Experts of a small language model.
Size: 14 layers, 63.7M parameters.
Experts: 96 experts in each of 14 layers, 64 squared ReLU neurons an expert, 8 picks a token, a softmax router, a shared expert of 128 neurons.
Below are experts of layer 7 (counted from 0) of a mixture-of-experts language model. Rows are named router (the router's row for the expert), up (a neuron's input weights, with its number), down (a neuron's output weights, with its number) and show model dimensions 0-159. Each number is 128 + 32 x the weight over its row's rms, rounded and kept within 0 to 255. Numbers have three digits each.
After each expert's rows: a language model's description of what the expert responds to; "gets" lists some tokens that make up at least twice as much of what it gets as of all text. This comes from a sample of Wikipedia text that the model never trained on. Tokens count by the router's weight.

# expert 30
router:099133049168126093094155125129098122122156164146111119155122058145162152078147150120114137130126066097138139146089136136131132101141139152143067123108114178151091127117112139190107083036130092143136070123098130175112079163082156129116144120124125165066095118136129190113130095166155085101151148140052104173144089130138119148140147103206128097100105115139182104089136106113157216075103186117136184066196126149089137115101131068178113132158143093143142100086164109096186072137086188
up0:091136153136170119096172088193091175127153130177126115141120180175149156074112156137072152098166124113065120165132122074164125097141059113168114107085113128092107098130114132192082115116149077110069095152132071138131079138121127109084142069145087150124148092099145116111135107094153087083149190130125081183149107154072166153176127177166060080064094139141159090107110081102157112120127114105091168084151106184098113102073109110104114123135141065132149068128164135105161123113103163
down0:103108153082105194095122159175171093120148100111105100132130109109102148170169089137168129110155108127151130101132095117136134118187109087119107127071169112158153087160141094065122138075149073123111103190147124104192125119097187185115127083153142129128114133111164141081110176149147125156163172074124162121121138104124105079076147138109139168151145112123082162155076111188131098140179091157146155127166137102187098149122086128107091068136120143184173102101176072113105128163139148
Mid-word fragments like um in Consumer or im in approximately, plus years and reporting verbs such as announced, wrote, had, published.
gets: "\n", "ion", "im", "ed", "um", "C"

# expert 21
router:135146099132119112073169139172136180154175174135136103149098108155151195136103143158083128157156074103138155178094165130136108126133141132134133110121059152122103109129103144189081128078135097129100091084148096149115116178120129105104133122161074197072133121159114140147135089104163132120139133094086107143155067122103174122109188172165090123122116128124076072116148140096175128123149161123127191116151076143071128118094084085167110106168163125107151079068116114100140091148078188
up2:085148114137151156075112126125154143108109172172145146141157132109144124129079095177173129090168102055152144100165096143056143149119147120095093155138084126123156132145084106130083144106159115095116144089155183157117109160130142092124120082182048139079153158148108180085136093137208128163192185114162107111163100131109091171159117113184106086090142162160100106152203102165202144105155084079123130141107110096048131100062099136124164115072141101141149156052140110116115128116120184
down2:122116106085135175109175148136155114105102117194086124088166134139153115110166127162149109191141112153162134130150127149099142122171168091161142116150150162099105165112117057146108180118146153133111077123113171133149140079140147114110148113138086156108159207110170118133117132101111148211103116157126141137104101117112044123148113118170116108063134142168111163125143059127124174172108130127154112126165129069086203178070142101163167153148172152163182217075127108119067167155147180
Syllables after an initial Z or J in foreign names (Zhao, Zlatan), plus lone space tokens and digits in text or tables.
gets: " ", "\n", "\"", " G", " 6", " J"

# expert 5
router:110184119153120102080168060169162150124125159147152125146069083138134159093088166153095175145142103085117164196158127107168158093127077138205123101108064123132150032108133114140089057105169084140139117110099140152120087160104145165104165122179080145076109135110175128097197082148114078061151113076098115134135134143106108171143153113180099085134107090130143095095113092110135180090077153142118177138157142160078131145116131086196143156117138108107170102102144114079119098173079212
up0:124136116109107097109145129168140122129130145172097049120108086164169117137079186121123138156170150117113118108166153084143122062136098143181130105117132171096067069081101147206136160098133104114146120118105118178131099141135094119088162087115118173131140060086113142109117126100119133095126129099067099156167102141111139119174113193152081139129095113122093077103141103128132119120111203084124115087162115163056158118094123091166112113160175128090125117078144067150180101137151124
down0:129116139158145118108118130110100074132116195167141108137157168136173105140138112080182105167136072079102066062061227139133160088098093146121147217199143108201102038126128123142130125127155117102120154111113110121176133125134140149148129129121174183122150118160118142124140104074149173113124090180090159096135167223117120072090155183071150122113101126118105135227139097110166096135133128159143097115138125154124113141118093201090133128129083133159137102148126131126133224118127152
Relational prepositions such as between, on, under, among, along, plus word-final pieces like -s, -ed, -ing, as in onside, lasted.
gets: "s", " on", "ed", " of", " with", "ing"

# expert 29
router:134159098171143051096136083156109144115152133126142122131092057118180159098120144127138130115140108090083130152060126116132125116097116138153058131057101163144076102114098134171066118047139129127083081124063117129142099146113121103075164112165148165087096107072101149158104102112161114102167150102085087173138119143121160139125129192161114124109115123089129087085158090096170110079121144133120157113172088184165161056101044095173091142143160096096120068091159125094209106144047143
up2:064160147137122109116198078152093149126103142165124114147126101141137158076098141101120139131153138133112163170173181136169144080096104139171113079135117157109171056146103168097104154107145076115117121121114131126099126152103127083152204110159106119152151094112124190121198138139186073132191130103102081187125130139100127182161146134180117108123071139113109093118175111110134183142156162167129186107155107110094166129101108135164140109174138080106169095131161074114167150177137175
down2:098139166129147097102128069068145119114177080158083102123115121133132112143087142150196071119139147130151123117125122112121137186191102136108120136085123115108167102124103145112052188070113145105088141153135091116118112144110093122104150107108145111133112164101145188129094128129142126117132102132129129196095086114100145113057157135171150185097173201154199115138142127083135150115130177148140153082147081132173201197147089180092097124165125088140102118116174128088087109128128172
Commas, pipes and semicolons in lists and tables, plus early pieces of words after a capital initial, such as T-rop-ical, T-ex-as, Sh-ip.
gets: ",", " |", ";", "ed", ".", "en"

# expert 28
router:125145100142130133107195107163140151148159134149115134146109121111117205102133148121092119124138068085123181167101173094118137125092112183157102134092123126094069113097093139180089067116150144060104139097114093155153105146120129118054154095141117150120077119139158142176123132127118054092148141092082097159182088141119148124134138164196075107107121086066110099106139100082144159120107144121099165103200121151129187090067100070191090133131166107117121112092125132114191092139083139
up6:102178090137111064133155068144072181151140165166134106129119121148142130071105122152103154151115113089091073152118124085153163110103064167180125114115129166131094104084100174118089148155145028139106129179105123154126088159108173101073137108121060165104114083078101115104141085158147080129136154111114093154147139131092192099150152174172147080102120088108145109074120072096141150092074138136133164086143070143127143154099105118193119107171117111111206063098145075106143134141092133
down6:095134158142085161089100129071107122107192143134079123128110128162147134162051156151051127111161119119162153143163085128144138112127151109159135168133111191160150103142108108112093041152080088128106149085088096123140128126089126105131170097087159082161118119120167118152087086117105131081112166207107134154096156115180160116134136151086140196146166140126056057070115126157085116148154095099093131142108100134140113094113129138110114126147110082135142103142134143131129140177125136
Letters inside acronyms after a capital (PAVN, PNL, PGA, CFML), Gra-m in bacterium descriptions, and opening quotation marks, often in military or political text.
gets: " \"", "S", "N", "li", "an", "ra"